Below are experts of layer 4 (counted from 0) of a mixture-of-experts language model. Rows are named router (the router's row for the expert), up (a neuron's input weights, with its number), down (a neuron's output weights, with its number) and show model dimensions 0-127. Each number is 50 + 15 x the weight over its row's rms, rounded and kept within 0 to 99.
After each expert's rows: a language model's description of what the expert responds to; "raises" lists some tokens whose logits its average output raises strongly, later layers aside. This comes from a sample of Wikipedia text that the model never trained on.

# expert 26
router:25 56 39 64 25 43 49 67 63 31 76 42 56 57 52 42 38 41 44 53 41 66 37 43 43 54 43 31 63 79 31 52 57 39 44 52 25 69 52 64 37 52 38 60 49 68 36 39 74 54 60 54 66 33 58 77 45 36 63 57 38 72 43 71 22 40 45 68 69 69 32 50 64 77 42 28 58 45 21 47 62 73 66 61 55 39 10 53 56 57 58 54 64 81 41 35 53 68 55 44 44 28 35 72 68 59 74 31 60 66 36 47 45 33 35 39 59 19 33 43 75 74 40 47 69 58 42 31
up0:82 45 43 32 10 50 52 48 53 23 52 26 65 34 43 63 42 46 50 41 42 48 58 20 51 72 42 48 57 36 52 53 67 59 49 37 80 54 29 49 48 18 32 52 37 67 52 62 58 55 60 48 53 58 40 33 44 35 48 69 44 57 53 66 46 41 55 43 38 54 57 36 59 70 39 66 75 22 33 59 55 57 62 40 30 77 20 61 53 56 48 31 42 43 78 65 91 37 59 54 63 50 86 65 77 60 55 47 27 53 32 53 41 25 77 38 52 55 25 35 40 36 63 37 59 69 60 41
down0:81 64 43 52 57 62 69 75 56 82 61 55 51 69 13 65 49 77 52 54 54 39 53 31 43 27 34 51 44 41 49 54 47 51 31 71 72 62 65 55 73 39 25 55 64 36 44 69 50 62 47 57 56 40 48 39 59 37 23 68 36 60 68 40 57 70 57 44 45 32 52 43 23 50 29 79 64 38 60 38 42 68 56 47 81 42 30 56 78 66 49 46 47 56 62 51 57 44 80 56 49 40 71 33 53 54 37 39 43 71 57 29 68 57 59 76 43 13 44 62 30 59 28 55 71 60 73 65
Description: Word-internal pieces ay, emb and s inside names and words, such as Cagayan, Cumbayá, betrayal, Remembrance, Sathyaraj.
raises: "\n", ":", "\n\n", "en", ": ", "that "

# expert 40
router:66 42 61 52 66 47 45 37 26 65 57 60 41 44 52 44 66 63 49 63 35 64 43 46 60 59 60 46 35 29 53 31 43 58 31 19 51 28 36 47 54 37 73 77 34 49 36 35 34 72 47 52 27 47 73 38 59 33 34 32 27 80 44 53 51 36 51 65 70 49 39 51 36 86 47 71 40 30 58 69 63 31 45 44 33 56 44 46 70 41 76 26 31 54 49 75 78 50 62 59 53 29 42 30 30 54 62 69 59 30 72 55 54 67 49 74 60 65 18 49 52 46 42 48 44 63 26 85
up1:38 62 40 44 50 56 46 48 31 38 66 62 53 45 50 61 53 31 62 58 54 76 33 38 51 36 26 45 53 49 50 46 54 64 41 20 81 25 58 66 46 56 74 45 21 78 57 58 46 20 34 26 42 78 66 34 36 23 62 76 44 53 51 60 25 61 70 13 68 49 58 39 48 35 44 48 28 60 56 69 51 73 63 81 74 41 55 47 62 70 32 39 37 75 47 64 53 44 41 57 64 45 63 50 31 62 37 35 42 59 30 60 37 29 24 47 68 67 46 68 44 52 43 42 58 31 51 76
down1:52 58 64 48 54 55 41 44 62 56 68 31 69 35 68 12 31 70 54 49 55 37 59 40 48 52 39 74 51 53 79 34 15 65 76 35 54 31 26 54 42 56 18 43 79 63 43 55 54 69 47 20 50 42 47 25 40 38 63 43 61 59 42 39 60 63 63 46 37 45 52 41 45 50 59 52 43 21 55 50 47 71 26 56 56 42 43 13 76 33 52 34 74 58 44 54 41 66 49 55 39 53 25 61 65 47 21 23 65 56 75 57 51 46 57 42 44 88 75 72 42 59 56 63 61 40 37 62
Description: Final e or le piece closing a word or stem, such as tap·e, mod·e, pion·e·er, sh·e, Doub·le, and similar endings like ade, ve.
raises: ". ", ".", ", ", "; ", ") ", ": "

# expert 37
router:69 52 19 44 23 63 61 51 57 40 64 47 36 24 44 55 34 34 70 65 61 56 30 49 59 09 66 49 48 56 37 41 60 61 49 35 56 54 63 61 44 27 16 64 54 35 36 35 36 54 52 64 20 81 42 55 47 59 40 62 35 71 51 55 43 43 68 59 47 80 66 77 68 49 45 43 53 45 45 40 34 55 60 50 69 23 37 32 37 38 67 29 70 50 48 37 65 29 43 39 28 36 47 84 72 35 67 44 56 72 84 45 59 43 60 59 58 46 73 57 45 32 50 55 48 71 32 33
up2:41 32 47 32 59 76 40 27 51 53 66 42 51 41 41 46 32 44 37 65 75 56 39 51 66 54 59 47 60 40 57 63 65 64 41 38 86 71 29 58 55 40 49 56 67 43 76 31 49 20 77 58 84 53 49 69 25 35 58 57 23 18 58 41 58 47 43 42 20 37 39 59 68 23 61 76 58 41 64 61 36 76 35 23 51 32 48 58 41 51 64 46 57 49 38 31 32 44 75 78 48 53 34 40 44 38 58 38 52 50 48 15 56 60 33 66 44 51 30 53 67 50 70 73 40 54 67 46
down2:35 52 46 49 46 47 37 31 57 54 51 61 57 30 45 65 30 54 62 36 69 45 43 64 57 08 50 45 49 60 56 36 48 48 56 35 80 39 85 47 41 28 69 50 57 60 48 71 29 55 15 81 49 32 42 34 49 34 75 76 52 62 12 41 38 50 26 37 52 29 73 36 47 48 56 42 62 29 52 60 45 59 71 61 64 80 36 53 46 71 39 56 46 61 61 42 70 43 74 59 45 29 63 80 35 50 50 59 66 61 51 53 36 59 52 65 74 53 40 55 62 29 28 24 65 51 39 26
Description: The piece and plus similar middle fragments inside words and foreign names, such as Tonawanda, Luganda, pandemic, Allende, ketchup.
raises: ". ", ".", "over "

# expert 6
router:49 52 50 66 37 95 61 33 44 63 65 37 61 52 49 44 44 34 35 39 33 34 38 48 30 61 41 32 65 36 43 36 31 46 39 67 46 32 53 41 40 87 53 35 30 76 35 51 49 26 34 66 73 26 68 46 60 40 74 47 62 58 33 31 27 31 40 55 69 34 53 63 75 34 42 53 57 53 53 55 31 48 68 41 50 33 34 44 65 59 46 64 69 74 42 39 58 69 65 54 40 65 51 36 30 67 48 37 55 80 46 64 23 76 53 40 31 66 45 53 52 35 59 65 64 09 59 62
up2:61 27 62 57 40 55 41 52 48 40 41 65 55 80 49 24 64 47 50 46 44 41 41 47 45 33 25 44 61 48 50 47 62 69 27 54 10 43 48 36 56 47 46 85 32 26 41 60 66 41 58 52 35 43 35 26 37 52 45 46 85 75 74 59 54 38 46 58 46 36 44 47 66 68 66 23 66 69 53 44 54 68 37 46 50 56 77 44 31 41 71 39 34 70 69 74 46 62 60 42 38 50 73 53 43 64 50 55 51 80 34 53 17 80 54 45 14 36 41 56 64 50 29 27 31 47 37 41
down2:25 33 29 58 23 64 58 41 61 53 36 56 78 52 38 44 45 38 56 41 75 69 65 33 25 78 50 64 57 65 56 74 44 70 18 40 34 57 52 37 63 35 77 55 65 44 49 51 58 77 53 50 56 42 38 43 39 74 28 58 32 62 45 75 61 40 47 58 46 37 65 71 48 44 65 58 32 45 43 41 59 59 75 45 57 47 66 54 33 40 73 45 51 43 41 35 52 28 54 43 62 55 41 76 52 43 45 44 53 22 24 49 65 82 36 56 31 42 54 56 85 56 65 48 23 74 11 50
Description: Word-internal pieces right after an initial b/B or sub, e.g. b-ail-iff, B-ever-ley, b-ip-artition, plus Leg(islative), digits in years and IDs.
raises: "=", ". ", "in"

# expert 45
router:70 59 49 37 57 55 67 59 42 69 52 69 70 59 39 37 47 68 46 41 42 45 81 63 92 55 66 53 60 70 73 61 68 33 64 44 48 31 36 43 23 50 53 57 36 38 51 38 11 72 52 66 84 54 60 38 64 55 20 63 37 49 49 58 44 40 33 50 35 43 67 48 44 62 44 27 58 59 50 54 57 55 49 46 67 29 61 51 38 19 37 46 29 39 51 28 69 51 56 76 33 67 38 36 79 55 68 73 52 32 61 60 45 21 59 52 29 57 65 39 23 40 41 60 55 44 46 80
up0:65 59 34 64 40 39 71 53 47 62 99 50 32 68 45 65 67 59 42 41 45 61 43 59 38 58 62 78 29 22 70 70 53 53 47 64 49 40 58 51 43 52 39 28 52 83 48 42 39 51 45 57 65 53 72 47 70 52 29 50 64 49 64 67 58 39 60 43 27 37 20 32 27 40 55 54 22 65 43 49 41 46 60 55 70 61 45 46 12 55 38 32 37 56 46 65 30 22 52 51 40 41 83 68 23 51 44 46 43 59 48 57 46 31 54 32 45 79 72 54 66 39 66 36 33 68 30 64
down0:61 60 43 66 37 44 67 59 36 57 47 50 37 61 54 18 42 52 63 45 58 71 54 53 38 30 49 37 56 32 66 62 43 72 34 79 58 51 66 41 34 71 84 78 31 49 57 33 59 64 45 58 59 84 41 48 53 50 69 43 42 57 56 79 53 38 30 25 44 50 44 60 69 15 62 37 77 41 37 84 54 42 76 79 50 59 42 59 10 46 60 54 77 53 50 54 42 29 49 23 51 47 65 59 45 50 27 38 40 34 43 35 55 63 18 58 69 54 41 46 49 37 60 32 41 50 63 57
Description: Mid-word fragments r, oc, oun, voc, str inside common words (pronounced, ocean, encounter, Pleistocene, radiation).
raises: "ated ", "al", "s", "er"

# expert 46
router:28 43 59 43 40 26 39 30 55 64 79 47 73 52 27 62 31 60 72 50 56 58 56 54 82 49 48 45 50 38 57 57 54 42 51 49 66 52 47 40 53 43 54 55 46 30 69 65 59 39 45 41 71 39 67 37 44 47 60 73 65 60 49 64 92 24 28 41 32 50 27 36 56 68 65 29 53 11 74 39 71 68 51 42 56 76 48 56 41 59 62 27 55 20 40 67 14 30 53 43 67 25 70 66 44 40 47 60 46 41 40 51 76 35 35 49 38 34 46 54 50 34 68 77 44 62 62 61
up1:43 59 56 77 69 87 75 46 11 68 52 47 53 53 61 56 56 54 39 67 35 47 58 69 41 26 66 67 59 50 72 52 58 51 45 78 80 58 56 69 34 41 29 64 17 82 65 55 38 39 54 55 41 51 32 45 42 68 51 34 45 55 42 38 43 43 70 52 57 56 62 50 48 51 31 43 31 39 38 63 58 50 42 74 85 45 59 58 41 33 56 58 16 41 51 65 49 68 72 34 44 33 52 41 50 59 22 32 77 59 32 69 34 51 51 55 41 46 24 51 89 44 33 46 40 58 42 48
down1:52 46 69 36 22 31 53 59 86 57 56 63 65 60 66 43 34 22 22 59 72 47 46 44 60 70 48 47 58 53 54 66 33 65 49 52 45 50 48 71 54 50 63 36 80 37 48 65 38 39 69 62 26 33 51 40 75 42 33 56 71 64 45 71 18 48 50 52 44 49 36 45 39 54 29 65 31 68 36 41 52 44 45 26 29 61 43 27 78 51 38 47 85 48 58 38 56 00 30 59 72 82 47 52 57 38 53 68 41 43 33 55 68 45 46 58 26 76 57 44 54 68 59 60 46 53 52 56
Description: Prepositions following a verb or noun and before a noun phrase, such as released for, charted for, replaced by, released from, during.
raises: "the ", "their ", "this "

# expert 27
router:59 24 68 54 49 33 51 29 65 58 46 42 66 46 29 62 59 44 22 48 46 58 48 38 84 37 57 40 61 30 55 28 54 50 48 63 81 56 69 55 74 47 54 40 32 62 57 59 50 24 45 18 70 23 46 37 27 38 40 72 57 53 53 31 50 45 44 66 32 58 46 27 53 64 47 33 35 47 64 44 24 46 43 45 64 35 17 88 43 52 80 51 65 78 58 73 43 55 65 36 59 29 54 66 47 62 67 40 49 44 39 53 46 85 59 66 61 25 42 57 43 39 45 73 60 59 25 40
up0:38 45 43 49 53 65 41 43 56 34 46 67 51 50 45 64 56 52 79 59 67 30 50 87 43 28 69 64 57 21 45 57 27 49 55 23 46 49 57 44 23 51 52 53 56 46 39 60 43 73 56 51 59 33 48 33 52 64 52 48 45 53 31 39 66 53 57 48 39 54 85 54 59 78 72 66 50 46 09 44 52 59 28 21 65 56 46 82 22 63 47 53 41 71 34 49 52 37 49 38 39 60 77 18 51 54 46 45 32 60 40 65 45 38 43 73 27 37 63 83 29 35 69 58 78 71 52 33
down0:67 59 58 61 40 44 62 58 59 41 46 22 57 64 34 41 67 75 57 29 47 50 56 79 43 27 50 43 60 30 69 49 73 46 75 60 56 28 58 28 59 63 19 61 55 63 35 45 48 47 46 45 45 30 70 25 52 44 74 33 50 53 26 47 39 57 43 52 47 87 35 38 66 33 47 49 32 57 50 60 52 46 52 50 57 67 41 57 71 80 37 35 21 48 37 47 48 39 29 53 61 92 52 62 81 61 53 61 57 47 42 48 51 48 57 66 31 62 65 34 78 40 27 61 79 81 74 62
Description: Final suffixes -is, -es, -ous, -ers, -ies closing words before punctuation, notably city names (Minneapolis, Annapolis, unanimous, engines).
raises: "B", ". ", ".", "'"

# expert 25
router:42 66 39 56 42 76 70 63 32 19 44 16 31 30 56 34 71 75 64 27 17 53 31 71 43 48 56 46 55 64 78 47 51 46 63 35 54 24 66 51 39 43 20 44 59 32 52 52 35 36 43 32 63 68 49 60 47 42 70 54 63 72 64 84 44 49 39 55 44 36 73 62 44 49 31 46 61 53 37 69 65 47 63 70 78 67 35 45 44 65 23 45 51 19 63 43 39 64 47 27 35 46 59 48 56 73 61 44 43 73 46 83 51 61 38 64 50 49 34 34 68 53 55 45 64 47 51 34
up0:53 59 41 46 62 57 93 56 93 54 36 64 43 58 50 58 44 70 65 44 61 30 54 42 63 42 52 44 30 67 33 69 60 50 55 52 37 57 64 27 38 49 60 72 57 46 46 43 32 61 47 77 47 79 43 51 41 57 49 36 37 55 41 79 76 53 67 50 57 27 38 06 59 73 49 75 55 54 38 63 55 46 60 45 60 41 71 52 38 53 66 51 45 33 52 61 51 80 70 47 45 39 53 80 57 49 94 59 09 61 57 62 65 65 49 56 38 47 35 43 52 73 51 36 56 65 77 57
down0:52 53 61 64 60 81 63 43 50 63 47 41 42 64 63 44 52 37 59 36 49 64 69 42 23 60 33 32 36 55 61 47 33 30 27 58 63 20 68 13 71 42 39 55 35 44 53 45 37 31 60 78 33 32 62 44 67 44 41 55 33 40 61 68 57 62 53 30 35 44 71 49 76 27 62 32 27 46 58 65 35 29 44 64 39 44 63 33 47 38 48 32 65 26 44 67 66 35 63 59 71 41 73 54 49 56 80 19 26 36 46 45 37 50 80 59 50 64 53 74 44 48 29 75 54 45 52 27
Description: Byte pieces of Thai, Arabic, Chinese, cuneiform and other non-Latin scripts, plus symbols like ª, ≥, ¿ and numbers in tables.
raises: ", ", ".", ". ", " ", "-", "/"